config.yaml
n_layer: 14
d_model: 128
n_experts: 64
experts_per_token: 4
d_expert: 48
d_shared_expert: 0
activation: "swiglu"
moe_layers: [0, 1, 2, 3, 4, 5, 6, 7, 8, 9, 10, 11, 12, 13]
router_score: "softmax"
normalize_top_k: false
routed_scale: 4.0
balance_loss: 0.0034
balance_bias: false
router_z_loss: 0.001
router_bias: true
n_groups: 8
groups_per_token: 2
init_std_router: 0.00639
lr_router: 0.00117
vocab_size: 8192
norm: "rmsnorm"
norm_eps: 1e-05
tie_embeddings: false
optimizer: "soap_variant"
lr: 0.00454
beta1: 0.95
beta2: 0.95
grad_clip: 2.0
batch_tokens: 65536
seq_len: 768
train_tokens: 398600000
steps: 6083
dataset: "wikipedia_en"
Below are experts of layer 11 (counted from 0) of a mixture-of-experts language model. Rows are named router (the router's row for the expert), down (a neuron's output weights, with its number) and show model dimensions 0-63. Each number is 128 + 32 x the weight over its row's rms, rounded and kept within 0 to 255.
Before each expert's rows: "raises" lists some tokens whose logits its average output raises strongly, later layers aside. This comes from a sample of Wikipedia text that the model never trained on.

# expert 41
raises: " and", " ", "ing", "s", ","
router [ 59 159 145 207  73 149 108 115 154 106 115 126 166 119  78 190 186 142 124 159 123 122 105 137 142 109 138 119 188 148 132 144 130 126 145 125 118 104 120 188 159  67  78 143 124 129  75 128  67 138 103 131 104 119 127 181 189  95 126 196 171 109  80 122]
down0 [183  91  55 110 105 134 135  99 149 129  82 114 124 125 143 153 150 151 132 171 132 162  99 130 115 173 167 124 117 163 132  63 139  71 162 105  90 155 141 106 154  93 168 190 110 113  61 110 105 140 134 203 107 138 130 112 139 121 156 160  99 178 151  86]
down1 [114 126 138 149 131 113 162 119 117 175  98 102  99 103 106 135 138 166 152 145 166  69 126 109 172 109 137 167 120 133 152 112 121 140 138 147  72 121 144 122 117 133  81 167 151  57 232 123 106 155 136 118 143 133  90 197 121 120 126  61 160 130 115 136]
down2 [151 155 170  75 123 153 140 106 116 102 118 173 123 163 152 147  90  73 178 157 159  78 137  94 161 137 121 122 123 177  73 137 119 110 143 114 102  97 120 133 141 166 103 124 157 151 130 116 136  68 106 151  60 156  80 121 128 135 159 190 132 104  95 168]
down3 [143 134 172  85 105 110 153  92 128 118 121 158 118 148 162 139 140 110 125 114 149 131 105 110 104 193 162  98 118 154 120  76 117 148 214 158 167  95  89 153  93  76 103 137 119 167 160 109 112  89 134 174 123 189  94 175 113 102  89 196  65 152 147 143]
down4 [152 164 116 147  68 138 163 153 150 131 185 167 154 124 151 137 135 112 147 136 137  96 136 108 127 116  79 122 108  83 149 135  99 137 136 139 155 108  84 138  92 144 102  93  87 119 152 132 208  98 113 103 142 115 138 138 137  93 130 156  94 101 111 168]

# expert 22
raises: "2", ".", "9", "1", "3", "4"
router [110 179 168 132 106 153 112 160 150 110 108  86 198 128  88 166 164 127 105 119  65 140 149 132 133  82 152 106 144 195 143 165 134 156 170 105  36  79 103 143 149 112 119 145 176 136  57 136 124 148 138 160  88 165 134 151 133  74 118 175 118 119 106 140]
down0 [140  79 102 156 134 148 170  71 146 196 185 106 124 142 168 185  99  88 131 154 118 113 136 141  59 106 140  98 111  99 122  90  96 102 148 139  94 125 222 151 168 105 121  85 149 115  95 166 135 114  83 140  93 106 178 119 162 146  97 136 191 111 147  94]
down1 [127 149 145 125 162 173  93 143  91 145 155  92 149  75 175 129 118 145 149  99 172 103 129 174 121  72 160 116 116 107 113 101 132  96  81 117 133  94 128 137 136  86 149  82 129 114 153 144 129 111 154 105 148 134 188  93 124 172 174 151  88 139 136 185]
down2 [ 91 196 138 108  97 105 103 102 142 153 142 135 115 114 144 159 125  68 135  95 130 127  79 156 159 158 164 154 102  97 171 105 157 172 227 169 168 156 157 125 130 132 119 120 162 113  89 129 129 131 108 182 141 173 127 156  78 126  83 143  94 114 124 178]
down3 [121  98 147 116 101 106  93 175 179 129 128 103 158 148  95  93 134 179 159  78 116 140 180 133 151  38 121 109 153 127 166 144  80  99 143 145  67 141  36  97 130 119 128 137 135 160  30 153 134 113 177  89 134 112 134 143 108 146 125 133  96 188 119 104]
down4 [184 125 136  85 117 150 122  60 109 216 145 163 154 120  94 179 134 174  78 149 163 113 146 150 155 107 127 116  93 160 133 103 160 172 190  85  93 111  94  87 148 113 130 140 115 130 190  69 128  77 107 161 115 102  97 153 178 125 146 106  77 143 170 131]

# expert 21
raises: ".", "7", "6", "5", "8", "0"
router [125 157 174 144  98 139  92 177 127 118 129 110 209 119  86 159 156  97 109 140  79 136 134  86  77  97 174 139 148 168 130 121 109 135 137  83  98  93  99 205 182 110 102 122 192 121  59 152 114 122 127 144 103 141 146 195 127  50  97 170 130  97 101 134]
down0 [124 140 110  84 127 160 112 112  92 175 119 143 109 207 107 107 102 137  97 152  65  92 209 135  90 122 139  90 138 126 160 132 140 113 176 156  88 144 174 167 103 113 155  97  96 124 228 136 153 132 126  90 170 121 144 139 148 148 124 129 131 139 105 182]
down1 [111  87  91 203  99 121 142 124 137  88 157 156 124  96 136 114 117  87 132 123 148 138  84 106  92  96 152  91  78  85 139  94 143  96 157  62 189 187 178 131 156 184  98  95 122 102 100 196 123 143 110  89 118 165 162  56 151 105 142 179 132 120  74 119]
down2 [ 88 186 112 181  74  96  68 133 101  79 120 140  62 112 115 134  93 141 110  80 131 125 129 136 157 122 109  92 155 164 112 165 194 127 190  93 109 157 172 135 120  99 125 166 158 133  69 139 153 111  87 114 115  77  94 136 137 122 163 122 158 144 157 126]
down3 [108 125 177  93  83  93 105 168 126  38 120 173  78 146 139 138 102  89  72 102  76 114 158 103 127 144 167 119 133 158 153 101 139 139 113 197 200 116  51  78 141 123 149 121 123 135 130 149 105 108  91 104 182 119 150 154  93  70 201 123 121 130 113 128]
down4 [142 118  98 153 134  72  94 103 108 109 151 124 104 122 161  81 105 146 157 121  93 166 128 122 143 158 122 143 166 129 120 165 171 138 148 178 153 108 178 154 191 130 106 173 172 114  20 108 152 112  93 127 128 149 151 122 107 110  76  31 138 147  86 103]

# expert 2
raises: ",", "9", "-", "5", "7", "6"
router [ 98 128 134 132  95 142  92 148 166 120 137 113 209 122 103 161 162 103  98 113  54 118 137 125 147  98 187 112 150 185 130 166 106 133 165  72  96  95 127 151 160 102  93 192 152 129  72 156 115 139 136 124 122 130 161 153 149  66 100 159 134  87 108 109]
down0 [ 92 148 132  85 163  86 127 168 171 119 131 105 110 103 193 118 131 137 129  92 138 121 115 118 117 152 173 106 147 147 179 143 100 100 150 145 190 118 113 161 100 101 127  51 126  86 160 107 107 175 111  23 109 111 132 167 195 123 139 126  94 131 197 101]
down1 [165 129 158 121 190 209 139 203 199 152 127 100  94 134 105 111  56 150 140 162 104 148  95 141 115 116 100  90 118 173 104 114 122 103 107 114 132 126 107 151  94 121 142 172 145 187 149 191 141 144 131 120  86  74 179 145 131 164 144  44 108 120 131 165]
down2 [152 208  93 107 113 102  78 123  96 179 124  91 108 146  83 173 168 133 156  41 127  94  84 146 140 114 110 112  92 109  89 147 124 140 122 113  99 173 155 152 128 138 101 150 143 173 159  89 157 159 143 122 159 170 170  88 113  93 134 129 148 136 108  95]
down3 [102 151 146 147 154 171 154 124 174 105 150 120 112 124  93 116  98 119 139 122 134  90 147 121 174 129 180 120  94 133 148 116  96  72 157 136  94 147 117 124 165 117 154 114 122 135 164 138 123 155 154 169 160 143 111  99 175 127  83 110 122 131 170  29]
down4 [123 163 152 129 187 143  99 152  89 153 126 107 148 177 146 136 120  47 124 102  63 116 174 157 135 127 173 107 143 103 126 125 126 124 127  94 129 111 120  73  77 111 130 188 171 194 176  99  98 129 156 119 137  68 148 153 172 216 116 140 147 115  57  98]

# expert 53
raises: ",", " ", "."
router [110 140 171 143  45 147 126 148 142  77 110 124 152  54 104 135 129 126  87  64  81 157 135 156 148 130 162 124 127 192 162 134 111 180 173 101 143 108 119 118 143  48  94 202 140  96  99 160 102 117  89 148 105 135 158 109  97  98 119 159 167 137 112 116]
down0 [132 155 126 172 112 119  74 153  89 143  72 103 127  89  90  78 131  72 105 146 146  54 139 118 167 157 101 161 118 161 120  99 158 113  86 176 104  88 173 132 131 137 113 142 145 101 113 126 161 107 128 160 125 181 182 187 106 107  97 109 138 119 130  75]
down1 [ 70 132  90 124 133 126 148 106 134 162  78 152 139 127 118 111 126 196  64  96 102  94 115 172 141 119 147 147 107 183 184 123 150 113 119 113 105 153  59 155 123 110 124 154  76  72 116 146 129 119  40 125 130 173 144 144 149 208 155 123  83 118  62 105]
down2 [131 147 130 107  92 102 167 133 112 160  98 186 136 167  84 153  98 126 151 140 152 137 150 133 100 166 119  74 129 141 141 117 106 165 134  90 134 122 125 125 140 130 168 146 104 149  63 110  93 129 130 162 133 109 132  52 162 137 135  75 185 143 108 189]
down3 [121  74 138 139 107 123 146 126 133 101 100 138 186 132 136  87 120 152 114 176 135 111 205 101  91 116 143 124 142  91 107 135 125 113 138 117  99 126  59  85 138 119 100 190  74 128 128 104 164 157 144 113 126 149 170 153 149 133 139  99 149 139 175 184]
down4 [ 86  85 155 143 140 132 135 156 177  88 112 141 124 139 117  80 165 111 122 129 158  96 145 130 110 186 163 161  80 172 144 149 187 141 150 146 151  70 172  70  78 158 122 154 155  74 191  90 112 157 114  91 133 154 165 141  97 103 159 159 126  87 131 108]

# expert 52
raises: "s", "th", "st", "e", "d", "t"
router [119 146 175 139 112 113  87 145 165  72 119  54 183 120 120 129 196 106 113 137  65 159  78 128  80 102 157 117 154 127 184 145  62 118 146 101 107  76  81 134 137  88 112 129 142  79  46 172 100 101  78 185 125 150 176 171 140 108 145 136 160 116 122 122]
down0 [139 124 172  72 175  94 162 169 126 111  86 111  91  89 122 127 112 110 131 130 159 133 119 114 116 172 146 140 136 137 171  99 126 139 157 108  97 145  98 144 125 120 143 149  72  86 144 158 112  90 165 113  28  88  95 100 145 126  64 137 146  88 140 123]
down1 [ 58 160 175 145 104  83 110 137 102  94  86 153 153  92 106 114 145 170 154 123 128  98 151 135 138 103 206 141 156 120 158 102  85  79 107 158 117 159 144 136 123 132 133 128  94 173  34 154 118 131 112 135 114 143  73 183 134 217 104 105 161 120 101 114]
down2 [141 136 137 177 124  94 138 100 137  88 158  86 140 125 112 122  74 139 146 139 164 202 173  93 161 122 141 123 129 139  91 166  88 106 120 102  68 178 171 109 206  57 131 174 175 181 109 143 149 121 151 177 121  61 123 128  50 113 152 116  95 113 122 118]
down3 [ 94 112 124 159 210  76 238  83 162 153  91  98 114 131 203  97 134  97 126  81 155 113 156 164 145  94  96  77 164 100 110 150 112 132  73 133 134 116  37 166  74 110 127 144 125 103 120 156 155 125 117 124 116 120 138 111 147 132 137 153 116 132 133 176]
down4 [135  95 144  64 146 113 112 117 119 174 198 112 202 108 146 150 104 113 163 178 136 130 135 110 132 115 150 103 144 169 158 117 155  86 142 131 102 127 163 126 154 172 148 143 132 132 165 126  90 143 131 113 137 152 129 172 135 123  88 130 147 183 119 130]

# expert 13
raises: "1", "2", "3", "com"
router [121 144 167 148 108 131 101 141 156  80 167  87 181  81 127 138 151  99 124 105  61 159  85 129  75  91 175 136 166 135 185 137  67 127 144  75 119  94  91 152 150  70 117 162 144 100  81 153  91 111  73 164 111 132 175 175 169  90 147 132 165 105 131 128]
down0 [ 45 165 151 120 142 157  77 135 119 161 109 160  88 118 113 145 112 108 171 128 149 116 149 159  89 123 156 149 115 135  69 132 125 136 145 175  74 147 161 159 131 139  99 118 103 162 101 143 111  84 158  91 151 105  99 134 118 126 122 102 151 107 123  88]
down1 [150 120 110 115 133 189 123 146 136 128 134 133  53 137 183 142 127 140 116 161  67 116 100 121 100  76 104  80 165 127 146 104 142 128  79 135 150  81 130 140 109 183 156 159 113 145 175 125 105 131 128 112 156 110 149 156 121 132 103 148 164 113 124 141]
down2 [  7 163  86 219 142 144 170 148 135 127  94 121 119 114 141 144 134  99 117  80 144 124 112 106  92  72 147 140 151 112 153 145 114 126 137 142 147 150  64  98 118 175 132  91 131 139 110 102 104 168 166 167  72 157 171 126 113 152 132 152 132  72 107 141]
down3 [137 103  76 160 106 138 134 207 104  82 128 158 147 176 105 176 113 122 144 123  96  96 134 105 187  66 170 140 158 138 149 145 105 132 141 146  93 156 165 196 150 151 113 156  96  42  47 116 114 139 126 134 106 141  88 114 172  99  54 159 142 151 125 113]
down4 [ 67 172 114 110 156 105 178 166 159 132 120 121 121 140 134 145 109 168 169 171  65 140 109 134 174 172 149 121 117 113 121 152 157 125 103  51 216 178 118 125  95  99 105 103 124 109 105  63 121 185 131 157 166 113  62 105 119 133 129 124  90 148 104 152]

# expert 42
raises: "\n", "nd", "|---|"
router [101  91 114 158  76 149 144 140 133 118 112 131 158 110  37 142 170 105 102 129 139 153 128 121  91  80 160 122 128 151 163 144 129 145 142 114  38  85 160 186 147  45 125 155 156  92  58 103  92 157  92 120 131 156 128 146 138  82 145 182 163 109 123 112]
down0 [107 158 134  84 128 204  81 135 133 175 159 105 109 135 150  68 150 114  91 103 145  33 107 123  89  72 193 175  98 107 169 183 118  98 100 178 182 118 117  85 161 115 120  72 118 135 172 132 137 132 168  78 143 147 121 130 178 106  85 166 129 129 106  91]
down1 [122 134  98 154 121 160 195 121 128 147 114 135 119 108  92 118 191 149 155 101  64  62 158 154 167 125 144 175  73  98 154 169 114 171 126  98 141  83 110  95 115 128 122 178 102 141 179 181  66 137 146 141 146 169 170 126 147 193 113 121  71 184  89 122]
down2 [ 96 141  83 114  80 152 130 162 164 125 125 149  83 137 125 114  99 130  97 143   0 112  99  88 121 109 168 120 164 124 115 107  88  80 138 138 139 112  92 125 160 171 114 112 179 146  49 126 173 110 131 108 108 152 131  94  93  97 151  94 131 137 144 143]
down3 [139 137 121  73  84 113  93 178 143 144 135 114 120 190 148 181 131  57 151 155  86 122 139  54 177 107  89  80 170  87  74 150 126 108 111 135 111 178 156 119 189 132 121  96 150 100 154 152 129  79  70 106 111 131 135 176 141 157  83  81 133 137 161 157]
down4 [158 113 118 113 158 149 104 120 130 122 138 136  97 150 158  97 137 152 120 121  87 171 111 148 105 153 158 114 110 140  92 197 120  71  97 132  87 107 121 112  70 156 109  90 141 171 150 101 136 153 116 141 178 137 166  70 151 153 106 138  97 140 169 138]